config.yaml
n_layer: 8
d_model: 768
n_experts: 16
experts_per_token: 2
d_expert: 672
d_shared_expert: 0
activation: "relu"
moe_layers: [0, 1, 2, 3, 4, 5, 6, 7]
router_score: "sigmoid"
normalize_top_k: true
routed_scale: 1.5
balance_loss: 0.000132
balance_bias: true
router_cosine_scale: 10.0
init_std_router: 0.0164
lr_router: 0.000183
n_head: 9
n_kv_head: 3
head_dim: 64
vocab_size: 32000
norm: "rmsnorm"
norm_place: "pre"
norm_eps: 1e-05
positions: "rope"
rope_base: 10000.0
rope_fraction: 0.25
qk_norm: true
attn_scale: 0.125
tie_embeddings: false
parallel_block: false
init: "normal"
init_std_qkv: 0.0174
init_std_o: 0.0216
init_std_up: 0.0249
init_std_down: 0.0249
optimizer: "soap_variant"
lr: 0.00509
weight_decay: 0.0
lr_head: 0.00326
grad_clip: 2.0
warmup_steps: 50
schedule: "wsd"
decay_fraction: 1.0
decay_shape: "linear"
final_lr_fraction: 0.1
batch_tokens: [32768, 65536, 98304]
seq_len: 512
doc_mask: true
train_tokens: 960400000
steps: 15882
dataset: "wikipedia_en"
Below are experts of layer 3 (counted from 0) of a mixture-of-experts language model. Rows are named router (the router's row for the expert), up (a neuron's input weights, with its number) and show model dimensions 384-511. Each number is 128 + 24 x the weight over its row's rms, rounded and kept within 0 to 255.
Before each expert's rows: "gets" lists some tokens that make up at least twice as much of what it gets as of all text. This comes from a sample of Wikipedia text that the model never trained on. Tokens count by the router's weight.

# expert 10
gets: " the", " a", " was", " The", " is", " his"
router [ 77 114  86 109 127 161 110 124 130 140 189 132 132  93 148 135 131 141 139 132 134 108 111 146 135 154 111 110 147  94 138 136 138  98  85 121 139 117 119 122 137 161 114 132 181 103 180 151 146 117  85 153 149 115 146 113 113 145 110 160  82 164 124 137 132  95 134 132 113 142 116 109 119 132 145 157 165 152 126  95 142 133 144 148  90 115 117 161 165 116 102 160 119  91 114 135 134 116 110 134 107 118 107 130 106 114 111 111 164 104  96 131 112 108 160 118 135  93 133 110  58 151 141 135 135 105 135 170]
up3 [111 175 162 140 114 132 118 127 136 103 115 104 104 125 154  86 116 122 110 149 105 102  84 151 142  93  73  79  64 145 125 125 104 121 136  88 137 140 129 118 110  81 166 136 128  91 111 159 102 103  85 138 109 146 138 136 134 111 106  83 116 103 152 196 129 124 179 109 101 133  58 152 139 106  95 113 174 170 118 179 133 155 105 126 108 117 117 159 133 121 102 134 146 148 170 122 135 159 136 126 115 137 118  90 116 158 147 126 164 136 117 101 129  89 125 127 130 104 117 159 148 102 194 124 168 146 139 117]
up4 [138 136 132 142  84 113 127 116 136 106 121 121 119 131 126 120 106 151 136 111 161 124 133 136 126 124 144 159 156  79 178 122 122 130 130 136 124 159 117 155 108 167 103 165 180 131 130 126 178 164 111 114 126 130 146 144 127 134 136 158 105 128 143 111 152 109 133 137 113  85 105 117 124 142 119 135 101 150 159  88 177 171 173 144 121 123 122 127 108 104 102 130 168 122 156 132  99 105 162 111 134 116 151 140 121 133  81 134 157 131  95 106 152 137 125 132 182 134 160 143 123 103 137 116  93 139 137 143]
up5 [135 120 119 109 137 130 156 173  96 111 159 109 161 125 115  99 152 117 115 102 156 121 125  60 170 146 141 114 198  89 165 144 137 125 158 141 149 126 150  80 110 149 142 119 149 126 117 135 120 195 121 107 176 157 110 191 152 136  88 104 154 130  99 155 112 101 109  99  87 110 155 192 147 111 111 100 161  79 136 101 130 121 112  80 156 100 120 159 143 166 135 175 122 136 125 152 141  84 115 111 104 110 134 125  96 141 125 102 121 125 113 136 150 111 106 200 114 132 134 102 131 132 168 108 112 105 127 118]

# expert 2
gets: " ", "m", "y", "B", "i", "b"
router [171 107 117 143 143 106 124 133 115 146 114 124 162 133 122 126 138 130 128  48 162 129 145 138 122 137 135 139  84  94 153 132  97 131  98 127 109 183 126 147 135 105 138  99 116 131 119 128 136 128  85 101 114 161  85 102 107 119 139 108 167 102 133 144 129 153 196  67 159 121 136 123 124 159 151 147 186 127  98  77 227 131 117 100 153 127 119 123 170 141 120 127 129 136  88 138 125 117 101 103 200 163 100 125 143 119 151 149 111 106  98 138 126 145 124 134 126 150 110 127 145 123 132 188 117 116 126 153]
up3 [153 160 128 133 117 115 114  96  85 130 113  71 106 118 148 168 162  81  83 113  80 127 146 107 143  96 148 120 132 179  67 116 128 184 133 127 147 104 154  96 149 142 127 107 147 145 118 116 136 107 180 165 142 118 136 141 145 116 141 127 131 102 135 108 176  65 129 127 141 139 121 111 149 138 149 132 119 131 169 118 114 134 129 139 121 134 117 106 118 124 137 138 113 113 147 134 106 140 129 131 186 161 122 119 174  93 129 125 118 139 161 117 158  87 154  87 132 113 105 142 124 171 129 127 119 100 127 110]
up4 [105 158 108 109 142 138 158 111 126 136 128 119 114 135 142 144 107 136 131  84 167 160 135 132 143 125  99 147 129 166 139 128  76  90 108 143 101  95 123 162  97 163 117 172 117 154 139 218 113 139 101 149 131 107 122 143 144 112 143 150 137 129 123 154 177 124 134 107  97 142 118 105 135 150 113 107 138 123 128 116 112 168 122 124 144 111 127 124 100 135 120  89 121 116 121  94  72 161 144 117 151 100 117 133 111 117 115 131 153  75 118 144 128  73  99 150 122 142 142  81 154 154 118 129 150 154 135 153]
up5 [126 138 110 136 119 178 124 135 170 113 146 147 137 141 130 101 118 139 166 116 182 142 109 104 135 169 131 147  88  89 141 111 135 116 134 171 132 153 118 116 116 137 107  75 152 170 158 149 135 125  95  93 144 163 134 159  98 124 123  96 150 109 116 140 133 110 121 113 136 142 145 129 117 156 152  75 110 115 116 116 160 104 143 148 118 159 130 170  90 163  53 129 141 136 103 157 150 134 139 118 148 134 182 148 134 123 170 156 133 128 143 143 135 173 131 107 132 120  87 112 147 135 127 128 155  84 126 113]

# expert 6
gets: " to", "|", "'", "ed", " from", "ing"
router [122 140 147  83 145 115 162 135 152 107 166 134 121 132 117 139 130 116 127 114 157 127  91 129 146 177 112 156 106 109  88 135 142 127 107 150 146 132 167 148 165 175 124 105 121 108 162 133 127 136  40 106 115 111 144 122 152 157 153  99 113 155 119 125 125 145 161  79 111 145 110 112 145 138 121 154 127 113  98 108  90  95 128  96 121 100 167 144 100 108  87 133 142 142 102 111 106 185 110 127 131  67 119 129 120  95  82 148 129 128 119 134 111 145 108 130 124 105 118 111 123 114 130 128 124  73 127 144]
up0 [167 144 175 132 124 145 142 138 107 143 101 101 139 106  95 130 117 159 102 136 118 128  87  91 109 162 135 177 128 166 130 187  79 153 132 138 121 116 148 111 132  96 129 131 153 158 144 141 185 134 130 128 135 104 143 119  97 122 111 156 114 107 146 139 128 117 167 104 145 139 133 101 119 153 124 169 138 124 127 110 139 105  88 123 150 147 160 111 141 152 121 120 167 169 128 165 107 128 159 119 113 150 161 156 138 173 134 120 158 163 139 139 137 102 127 127 133  71  89 141 148 118 106 137 139 108 108 107]
up1 [126  84 114 126 134 130 107 106 108 103 124 143 133 130 180 148  94 138 106 151  90 143  93 135 153 139 101 159 151 138 141  75 115 154 146 140 140 114 145 144 147 110 108  93 141 131  57 150 181 108 122 125 113 115 118 147 148 138 126 161  92 108 146 134 138 133 137 116 165 123 142 122 106 130 131 168 168 127 123 116 170 160 145 120  99 111 126  94  89  93 151 125 123 118  36 155 117 127 136 102 133 109  94 108 120  83 159  94 120 113 127 123 108  72 110 125 117 121 131 101 125 126 140 152 110 127 154 118]
up2 [127 150 102 155 105 131 153 173 191 138 138 131 115 153 143 100  75  77 151 143 118 140 151 138 162 139 134 165  91  91 132 138 103  84 134 143 128 108 141 117 158 154 135 101 150 137 119 155 107  94  82 146 124 155 157 142 165 128 116 121 123 120  37 121 107 105 131 134 144 131 129 113 125 174 179 122 109 127 160 113 141 112 144 178 117 134 119 123 143 119 148 125 139 149 198 120 139 124 111 113  69 126 128 146 116 122 101 103 113 101 102 134 109 118 149 144 146 114 112 159 114 159 130 103 124 156 113 166]

# expert 1
gets: " of", " for", " by", " 2", " 3", " 4"
router [114 139 131 167 143  93 121 133 168 157 135 108 121 180 135 142  99 125 141 146 157 130 130 136 138 113 132 127 128  87 146 122 165 135 166 101 117 175 148 165 165  76  99 148 142 131 144 143 157 129  86 156 104 125 159 162 116 151 125 155 114 117 105  99 137  80 187 148 121 137 137 122 190 109 166  98  98 124 148 103 150 148 124 116 131 104 125 160 140 114 109 157 123  92 103 124 123 170 129 138 129  95 121 130 126 129 141 151 111 122 121 134 133 118 130 147 121 144 130 134 143 160 142 103 174 118 171 108]
up3 [127 112 155 140 121 121 169 123 172 157 128 127  94 107 136 138 104 102 124 138 124  73 151 144  95 135 128 104 202 114 150 103 122  99 168  89 106 141 136 109  60 153 136  79 107 147 113 164 126 134 119 114 123  47 132 118 142  90 141 159 130 124 101  90 123 137 147 138 130 132 144 118 114 146 102 102 113 120 107 132 131 111 153 128 151 178 137 125 145  79 162 145 105 158 127 121  99 109 100 109 135  97 114 120 117 130  99 160 119 147 127 122 100  87 145 142 149 112 112  96 106 133 124 158 128 153 166  97]
up4 [117 155 141 146 136  95 147 124  94 134 142 116 114 121 112 150 100 159 147 135 139 111 154 108 129 112 105 155 118 178 172 126  98 150 108 114  80 116 159 140 115 172 125 136 141 160 117 140 142 152 126 127 116 158  95  93 146 126 185 123 139 132 139 138 139 135 167 177 137 146 127 131 115 120 145 115 126 140 123 149 159 169 117 135  90 160 128 129 146 103 136 153 133  98 145 131 120 116 191  91 164  93  73  86 183 115  89 121 125 122 164 133  93 165 153  78 118 113 151  97 154 131 121 155 181 111 139 144]
up5 [127 175 119 161 158 162  90 126 132 134 131 139 121 112 131 127 134 167 118 118 130 111 127 153 146 146 112 111 132 126 131 112 157 133 123 127 104 174 147 129 100 133 121 120 125  96 144 140 145 135  81 141 104  91 124 152 106 100 106 137  90 144 161 108 135 141 119 136 130 155 124 138 175 126  97  99  96 134  84 136 133 153 153 171 103 139  99 155 134 159 136 130 167 126 126  98 153 143 128  91 137  74  91 172 114 137 156 107 152 129 113  90 115 143 132 130 133 147 102 133 135  95 108 121 129 107 136 138]

# expert 9
gets: "\n", " The", "===", " However", " but", " =="
router [115 135 172 133  88 122 143 138 143 142 100 100 123 172 172 114 151 140  86 170 131 132 161 143 159 142  99 149 116 136 157 122 137 176 102  94 146 164  93 112 112 140 124 143 148 143 154 138 118 144  51 136 113 137 114 124 106 137  91 116 119 109 136 109 139 117 174 116 122 128 133 107 116 131 124 118 146 121 120 119 152 104 114  63 130 117 159 147  99 144 136  93 130 143  98 116 134 156 156 149 121 117 124 135 131 100 122 121 131 123 110 154 173 116 126 114 139 122 165 124 128 157 108 105 128 148 145 111]
up3 [144 128 115 167 151 139 138 138 151 145  73 100 140 170 155 132 127  95 122 143 164 146 145 158 128 155 113 102 120 123 113 151 106 141 109 107 138 182  88 130 170 132 118 152 125 127 112 127 109 130 103  99 137 159 111 121 172  99 130 113  94 143 130 121 104 119 131 164 128 134 115 105  98 134 138 118 198 113 150 130 145 163 163  89 122 128 161 117 156 127  82 108 131 129  98 103 135 167 132 127 132 184 140 145 132 122 138 139 127  94 112 125 116 135 143 127 125 109 130 113 101 135 126 111 154 141 121 136]
up4 [106 171 153  89 151 125 142 158 145 147 103 134 140 129 127 105 154 154  81 126 145 129 162 130 151 121 134 127 101 154  99 150 105 119 103 145 152 142 119 140 138 170 101  59  98 121 159  85 100 116 125 127 130  68  98 144 127 103 104 152 106 153 147 144 113 104 133 143 126 127 117 156 163 160  95 115 136 102 149 140 127 146  59 113  95 134 136 100  76 107 119 120 148 105 157  85 166 145  95 135 141 112 157 106 115 119 125 158 139 112 128  95 155 121 106 138 123 113 130 133 176 112 114 106 152 109 109 165]
up5 [109 105 150 177 121 112 161 151 139 134  76 161 115 173 108  99 151  97 103 119 119 149 154 122 122 106 117 162 151 105 128  83  92 120 141 101 148 129 146  79 133  80 110 141 144 103 146 154 135 113 122  89 113  93 140 127 114 121 126 115  98 115 140 135 140 133 145 140  85 126 136 117 102 119 171 106 153 173  84  76 118 119 125 120 130 109 111 127 110 116 133 152 127 136 116 129 167 130 149 143 165 114 148 104 167 139 122 122 129 159 122  93  77 132 132 135 137 135 133 118  95 130 128 171 133  97 131  93]

# expert 11
gets: "-", ":", " ", "–", " United", "/"
router [124 118 135 137 118  72 123 127 100 145  94 129 166  86  83 141 118 133 117 166 169 147 118 121  86 140  56 141 104 131 152 106 150 146 113  97 156 198 121 137 107 132 123 125 111 140 139 160 129 141 102 169 104 148 127 127  94 152 108 102  79 164 109 119 165 111 148 120 119  98  64 142 138 163 125 121 115 158 127 129  93 178 127 120 169 159 140 130 104 136 100 146 117 109  38  94 144 141 151 120  61 120 111 184 128 137 132 168 134 156 117 155  94 139 147 119 111 134 119 120 106 125 106  70 114 130 134 100]
up3 [127 101 134 164 145 149 121 114 102  98 137 132 107 149 147  89 122 127 114 139  91 126 132 126 116 117 112 134  80 150 152 121 139 142 109 178 147 126 131 122 167 111 143 145 145 141 146  81 161 129 147 116 120 140 107 134 100 161 116 123  79 124 142 136 121  88 119 150 114  95 138 125 167 173  77 149 107 162 131  85 162 132 101 139 106 133 133 109 118 142 179 139 153 147 113 133 144 127 133  91 127 130 157 135 131 129 132 102 118 158 117 112 131 142 115 126 142 156 125 124 128 153 180  82 127 117 125 129]
up4 [157 128 168 132 143 151 142 108 132 137 132 125 125 112 119 117 103 143 120 133  83 170  83 151 118 130 187 160 138 105 157 107 117 170 147  98 102 137 132 153 140 157 130 131 121 122 105 143 105 129 120 135 142 115 129 111 120 128 145 149 119 119 104 162 130 101 151 164 113 150 112 108 112 130 116 143 114 147 121 128 142 121 136 142 134 130 144 130 143 203 145 137 139 105 128 102 146 162 147 151 139 117 110 136 108 104 168 103 167 144 161 110 127 111 121 104  90 113  96 117  78  89 120 102 126  84 108  87]
up5 [169 152 102 138 144  76 138 150 120 157 131 143 167 107 121 129 123 135 150 118 115 159 146 172 104 102 106 130  96 117 165 158  74 190 151 129 116 139 144 105 115 136 153 121 139 116 147 140 157 110 145 117  87 139 135 152 144 135 172  89 125 113 128 158 126  69 146 159 155 166 127 123 171 116 127  96 122 136 150 119 114 158  86 124 124 139 103 150 143 103 158 125 139 119 101 110 128 191 120 117 102 101 141 136 174 114 139 150 127 109 135 158 144 148 114 121 121 139 145  93 132 127  95 133 131 129 124 149]

# expert 12
gets: ".", " is", "th", "==", " =", " =="
router [ 84 142 109 142 127 146 127 129 117 139 142 131 154 171 104 101 157 155 144 118 105 150 104 138 117 148  97 129 136  87 137 111 132 100 145 125 159 134 104  98 108 113 126 136 110 108 171 136 128 117  54 140 148 129 126  98  67  86 114 170 110 107 120 134 126 114 153 109 118 138 111 141 131 133  84 130 160 139 171 110 111 124 130 117 156 131 129 154 131 110 124 182 128 177 138 114 161 120 136  95 177 143 140 138 132 147 102 127  90  92 146 132 102 127 117 110 133 124 127  99 137 119 113 141 151 128 124 116]
up0 [157 151 160 136 103 129 106 147 108 128 144 159 168  98 110  89  74 136 147 170 127 123 131 120 124 133 159 130 121 116 132 123 124 152 123 156 136 145 112 133 130 159 138 114 137 111 109 107 132 103  54  95 163 130 178 135 141 126 114 111  90 104 109 103 121 113 120 116 123 120  95 123 143 113  93 132 109 158 119  99 136 167 145 121 154  98 103 145 116 146 109 170 110 140 144 113 156 104 126 170 121  86 127 135 136 132 114 127 144 149 121 106 170 129 150 117 108 144 154 136 130 129 118 127 122 151 151 113]
up1 [154 137 133 172  86 179 119 144 121 140  91 179 112 112 121 116 168 163 145 118 109 143 128 142 136 157 138 127 138 157 110  98 157 108 139 146 117 121 115 132 134 127 137 103 152 127 140 136 105 145 115 128 140 111 167 130  97  80 154 125 129 114 115 137 166 176 116 110 104 202 141 142 119 129 117 149 161 152 139 146 144 161 155 124 135 139 118 171 117 175 112 175 163 129 162 134 128 151 122 117 163 129 167  96 125 148 161 160 142  92 145 136 121 137 131 129  98 146 135 140 138 171 126 155 111 105 152 131]
up2 [116 123 119 121 131 131 123 125 105 123 137 132 126 104 101 104 128  97 108  69 110 181  99 124 107  91 130 130 133 142  88 100 119 161 107 118 127 181 106 122 116 173 147 132 169  83 111 168 152 121  98 133 107 106 125 154 120 140 183 158 113 103 129 119 142  90  95 120 162 147 131 169 150 142  83 139 132 136 171 144 111 183 131 131 173 160 145 172  80 166 157 135 145 144 149 140 124 149 141 156 113 171 132 132 153 166  91 153  84  82 108 134 124 150 125 118 148 138 158 114 153 151 119 117 108 147 180  77]

# expert 0
gets: ",", " and", ")", " with", ";", "\""
router [ 94 112 153 101 154 124 125 148  87 122 126 127 148 118 137 159 154 115 131 118  99 132  91 117 155 172 106 115 114 121 106 115 116 110 101 103 139 157 167 151  86 159 145 135 123 119 179 174 117 127  51 151 174  96 119 102 150  91 168 146  51  95 141 129 137 114 152 121 136 108 135 144 126 118 150  97 145 154 153 123 144 113 118 110 126 135 142 155 129 127 142 133 126 125  84 136 116 108 114 118 113 128 164 139 114 149 146 176  95 173 148 149 111 144 166 129 137 112 147 119 110 128 115 129 140 136 144 114]
up3 [147 131 132 148 118  91 133 106 129 131 107 137  96  90 157  85 106 104  47 101  96 108 105  79 120 145 116 137 109 149 179 155 124 147 143 123 107 127 148 126 116 169 183 115 146 112 136  70 100 130 179  83 106 106 125 141  70 115 160 145 135 104  74 143 121 115 180 148 165 151 173 154 123 105 135  96  98 134 111 163 133 112 127  95 167 138  80 120 130 147 108 108 164 107 117 111 178 126 152 117 101 117  79 101 102 161 127 113  96 137 119 151 121 101 113  94 170 136 122 159  57 141  81  97 147 106 117 121]
up4 [128 131 117 177  88  80 109 132 105 151 105 142 148 183 121 138 114  93  99 104 161 112 105 111 114  91 117 125  89  99 182 135  82 144 137 129  93 111  97 157  56 136 118 139 127 132 115 161  92 109 113 156 116  57 112  90  78 160 158 104 135 111 145 139 149  98 150 135 142 106 162  98 121 108 130  92 151 101  86 158 109 110  99 121 125  79 149 157 133 125  95 117 145 115 127 139 139 107  91 122 150  98 113 113 109  97 174  84 148  97 131 144 140 133  84 133 152  94 180 127 132 131 141 114  80 152 149 121]
up5 [118 115 112 138 127 127 135 108 121 128 147  65  95 161 102 128 141 131  81 117 133 126 111 136 139 143 154 107  88 139 114 168 110 130  62  98 148  88 129 108  92 108 122 142 136 118  95 108 120  67 182  96 132 128  88 112 150 118 128 117 136 116 121  95 146 168 121 134 142 102 176  52 132 143  72 160 176 158  96 113 145 175 172 143 124 126 148 111 144 107 136 109 104  92 179 130 128 112 153 124 116 163 172 127 150 110 125 132  98 108 152 150 107  96 132 125  93 177 144 156 109 132 122 162 110  82 166 106]

# expert 8
gets: " (", " \"", " that", " he", " 1", " it"
router [168 170 152 121 130 125 152 144 106 141 155 125 158 113 111 153 124 126 103 185 152 135  92 130 123 157 110 135 121 146 124 136 110 124 147 148 114 126 125  92 105 117 122 125 126 165 165 148 123 138  91 179 165 123 138 137  58 120 134 169 132 138 152 118 125 145 179 125 114 122 130 157 136 127 157 124 139  78 157 128 103 124 122 102 132 119 146 132 160 123  95 136 150  64 142 150 113 142 111 113 102 117 131 162  92 151 110 164  96 155 136 153 115 143 129 114  84 110 125 146 105  90 136 113 114 130 100 148]
up3 [155 134 114 177 125  92 146 153 162 105 145  77 164  92 116 154  76 201 125  82 143 147 108 137 125  96 124 141 141 151 132 109 110  74  59  85 163 115 151  98 135 122 128 109 114 141 157  98 133 136  94 118 161 158 101 126  77 135 127 117 114 156 109 165 102 161 123 156 121 160 159 144 142 154 158 133 106 114 150 170 119  93 153 107 117 119 109 138 113 145 128 149 117 108  98 148 135 144 128 157 118 130 107  77 161 151 113 122 136 119 132 118 154 138 175 109 132 121 140 140 166 150 169 148 107 135 122 112]
up4 [130  88 101 139 122 111 122 112 145 164 127 108 169  96  92  76 116 123 116  88 123 144 143 141 137 167  81 119 122 120  73 129 105 170 117 110 137 120 124 146 137 144 132 122  95 185 128 163 139 141 122 162 112 133 139 120 149 124 142 115 159 152 153 103 126 145 157 112 119 132 154 129 122 146 100 143  83 111 139 139  90  94 128 123 142 151 120 135 151 101 146 144 126 127 146 109 131 132 136 127 115 115 148 151 139 172 122  72 107 104 182 144 145  98 139  89 105 118 132 118 147 121 144 137 150  90 170 129]
up5 [ 71 179  95  99 147 110 147 101 113 125  87 140 142 155 115 123 121 121 103 128 118 153 115 123 103  78 108 123 114 138 140 148 154 126 149 137 122 127 127 121 111 163 113  68  98  71 144 115 144 105 146 130 158 172 163 104 105 112 133  99 140 123 151 122 128 120 159  92 127 107 122 143 128 162 125 119 112 133 156 131 131 129 145 128 123 100 142 141 133 109  88 155 101 152 127 150 150 127 121  91 105 160 139 105 122 158 115  83 169 152 116 140 109 120 129 117 121 126 108 116 138  98 126 120  91 146 141 147]

# expert 5
gets: " |", ";", "---|---|---|---|", " 0;", " 0", " /"
router [119 117 118 138 131 135 124 125 115 114 139 126  86 130  70 120 144 153 110 154 147 106 136 136 151 139 100 128  86 116 148 137 112 139 130 121 144 170 152 131 138 121 139 156 155 128 141 131 117 111  78 133 123 160  97 109 101  79 132 120 150 144 129 139 123 130 197  80 132 118  87 107 116 122 132 109 149 115 105  81  99 130 119  95  98 156 119 201 115 140 126 167 118 123 115 134 121 139 118 123 128 154 126 126 145 163  94 151 108 112  93  51 134 117  99 101  98 136 129 112 130 125 128 143 129 118 177 137]
up0 [142 151 120 134 138 118 102 143 117 141 100 111 159 140 150 171 116 136 139 130 162 147 106 109 121 129 124 159 116 127 124  95  88 147 154 131 134 126 145 164 142 133  98 115 112 200 113 156 130 102 113 112 118 133 107 143 132 107 126  95 140 118 114 109 146 134 156 105  99 142  99 183 122 110 111 127 103 106 114 158 140 175 102 134 103 106  87 131 112 167  95 157 153 102 131 101 146 134 121 122 128 121  90 104 132 178 137 162 140 138 170 160 113  88 160 159 148 133 119 148 119 138 105 133 120 146 133 143]
up1 [138 149 131 124 115 119 137  74 107 132 149 118 113 126  93 176 130 164 133 153 104 121 133  86 114 138 114 165 109 149  92 104  99  80 187 100 127 157 110 121 129  91 105 145 157 172 124 113 145 155 153 133 126 129 109 132 128 156  96 151 117 122 167 112  97 144 150 136 140 119 135 108 157 131 152 153 110 109 133 111 139 103  80 131 129 121  93 152 138 150 128 112 104 156 140 165 133 127 132 125 118 105 109  95 110 131 110 122 112 118 117 123 109 134 108 131 122 112 136 126  98 135 154  95 117  85  99 103]
up2 [ 92 113 130 129 132  75  90 156 175 129 124  97 163 155  96  81 136 126 101 120 137 113 188 129 190 135 120 154 155 142 134 167 159 126 152 140 148 125 143  79 120  98 144 131 126 117 165 113 118  69  90 120 132 102 150  57 166 128 123 144 148 136 124 122  90 113 103 118 124  95 164 131  87 115 116 149 126  98 117 130 131 159 134  98  91 150 171 126 110 122 127 132 161 111  76 110 110 119 160 120  85 149 160 131 167 121 113  94 123 104 115 133 119 127 151 105  99 113  83 113 103 122 142 101 150 145 119 144]

# expert 4
gets: "s", "e", "a", "er", "t", "o"
router [ 86 101 158 125 128 170 138 129 116 115 100 116 125 159 123 129 151 140 178 168 113  84  68 118 160  85  30 125 140 121 121 133 117 142 118 166 150 199 116 134 155 193 120 127 108 127 142 141 145 103  94  95 176 142 115 130 137 175 152 144  24 138 162 127 144 101 139  77 114 129 126 135 124  93 159 132 145 149 150 152 107 123 109  78 124 132 159 142 132 123 160 134 111 125 112  88 107 145 107 149 174 123 146 150 110 117 114 124 136 149 113 146 130 138 141 124 127 143 140 129  44  89 129 150 152 142 110 153]
up3 [147 148 173 158 132 130 106 148 118 180 159 146 122 130 148 106 138 146 115 146 148 123 138 153 142 148 136 122 142 106 135 167 155 103 141 105 149 113 136 162 130 105 148 123 126 146 122 144 129 144  92  90 133 141 136 153 131 137 126  97 112  99 100 122 115  88 111 155 102 138  89  97 109 153 115 136 147 117 166 146 142 112 103 145 128 102  99 141 120 134 144 152 120  94 118 128 152 176 157 108 120 123 110 136 118  99 105 135 135 143  85 136 110 101 137 134 140 128 110 147 150  93  75 146 111 123  92 109]
up4 [143 148 109 124 156 102 111 117 147 129 125 101 152 144 130 100 165 123  92 122 144  83 101 128 174 157  97 138 107 138 133 127  79 124 165 162 111 165 119 134 140 134 116 136 120 126  78 157 107 117 132 135 160 128 109 105 162  96 153 110  95 155  85 111 172 129 134 157 103 100 120 110 152 109 178 155 128 129 126 106 125 111 110 111 166 106 122 123 147 120  90 120 152 126 144 142 126 136 142 144 120 178 115 148 158 109 132 146 142 139  99 127 131 146 140 152 118 145 118 117  93 165 147 139 149 130 127 152]
up5 [121 117 170 128 147 133 137 142 140 178 114 152 143 144 124 104 101 170 141 113 118 112 123 133 141 136 127 119  98 143 187 120 103 143 112 103 110 139 142 143 133 196 152 136 175 142 128 127  83 103 102 152 137 121 120 114 145 104 107 141 139 148  83 143 116 137 106  88 120 119 132 119 124 164  65 154 146 165 124 133 133 120 148 144 112 133 138 132 104 123 134 123 127 107 137 153 103 111  95 132 120 143  89  99  93 147 178 149 102 105 105 175 120 131 115 107 112 132 112 159 152 122 102 121  84 195 120  85]

# expert 13
gets: " in", "-", ":", " on", " at", " In"
router [110 120 113 174 100 132 135 102 137 109 139 125  94 115  97 108 106 139 139  95 155 143 113 115 103 104 122 114  97 140  97 107 134 146 105 145  93 149 114 143 109 115 117 107 126 122 124 139 120 135  16 184 114 136  97  88 115  57 131 111 134 124 157 138 151 122 201 129 105 122 117 143 112 176  93 121  75 132 141 148 140 118 142  98 161 153 127 143 161 144 119 125 129 133 159 110 104 157 142 123 116 121 156 140 131 105 113 140 105 133 118 111 105 144 147 133 116 135 104 139  91 101 122 103 108 141  91 143]
up3 [137 141 155 160 137 137 129 120 141 139 140 133 131 120 169 123  68 124 185 164 147 125 138  88 128 101 116 147 155 125  71 116 142 128 125 122 114 149 121 119 161 146 155 130 145  75 168 146  64 102 125 104 117 173 147 170 113 108 149 148 110 151 134 134 148 146 130 137 104 141 136  97 122 138 149 136 120 133 206 110 146 105 106 159 148 101 170 139 120 149 122 140 131 165 156 126 121 115 120  98  97 154 110 126  91 132 146 129 121  85 122 143 116 127 132 114 125 110 122 123 120 141 125 126 135 152 133 121]
up4 [106 105 153 147 114 139 109  67  98 118 125 176 128 161  89 146 132 153 138 133 129 129 142 155 150 121 119 100 132 145 145 130 130 113 126 109 146 136 123  95 136 128 118 181 131 115  78 168 136 141 138 131  84 126 141 142 127 113 136 182 134 149 169 123 106 111 167 157 139 189 115 126 148 150 125  91  86 124 134 115 167 150 120  99 110 168 134 124 152 139  78 122 108 136 132 134 193 136 132 142  91 150 120 122 136 175 144 114 125 130 123 147 114 139 173 136  95 104 160 133 145 134 126 162 148 126 154 152]
up5 [ 94 138 144 107 125 138 128 117 138 179 165 158  90 134  79 161 106 160 120 130 128 134 117 128 114 171 101 108  95 110  96 161 151 149 122 170 150 116 129 122 124 126 135 103 129 142 111 107 124 161 109 156 149  94 131  95 143 105 135 129 150 133 154 153 146 182 160 121 131 119 149 123  79 147 133 113 150 120 148 119 125 105 145 149 106 113 122 106 177 142 121 137 108 128  93  97  66  76 116 146 124 163 117 139 150 146 109 129 174 167 181 115 119 120 124  77 117 142 106 129 153 132 104 126 117 103 184 163]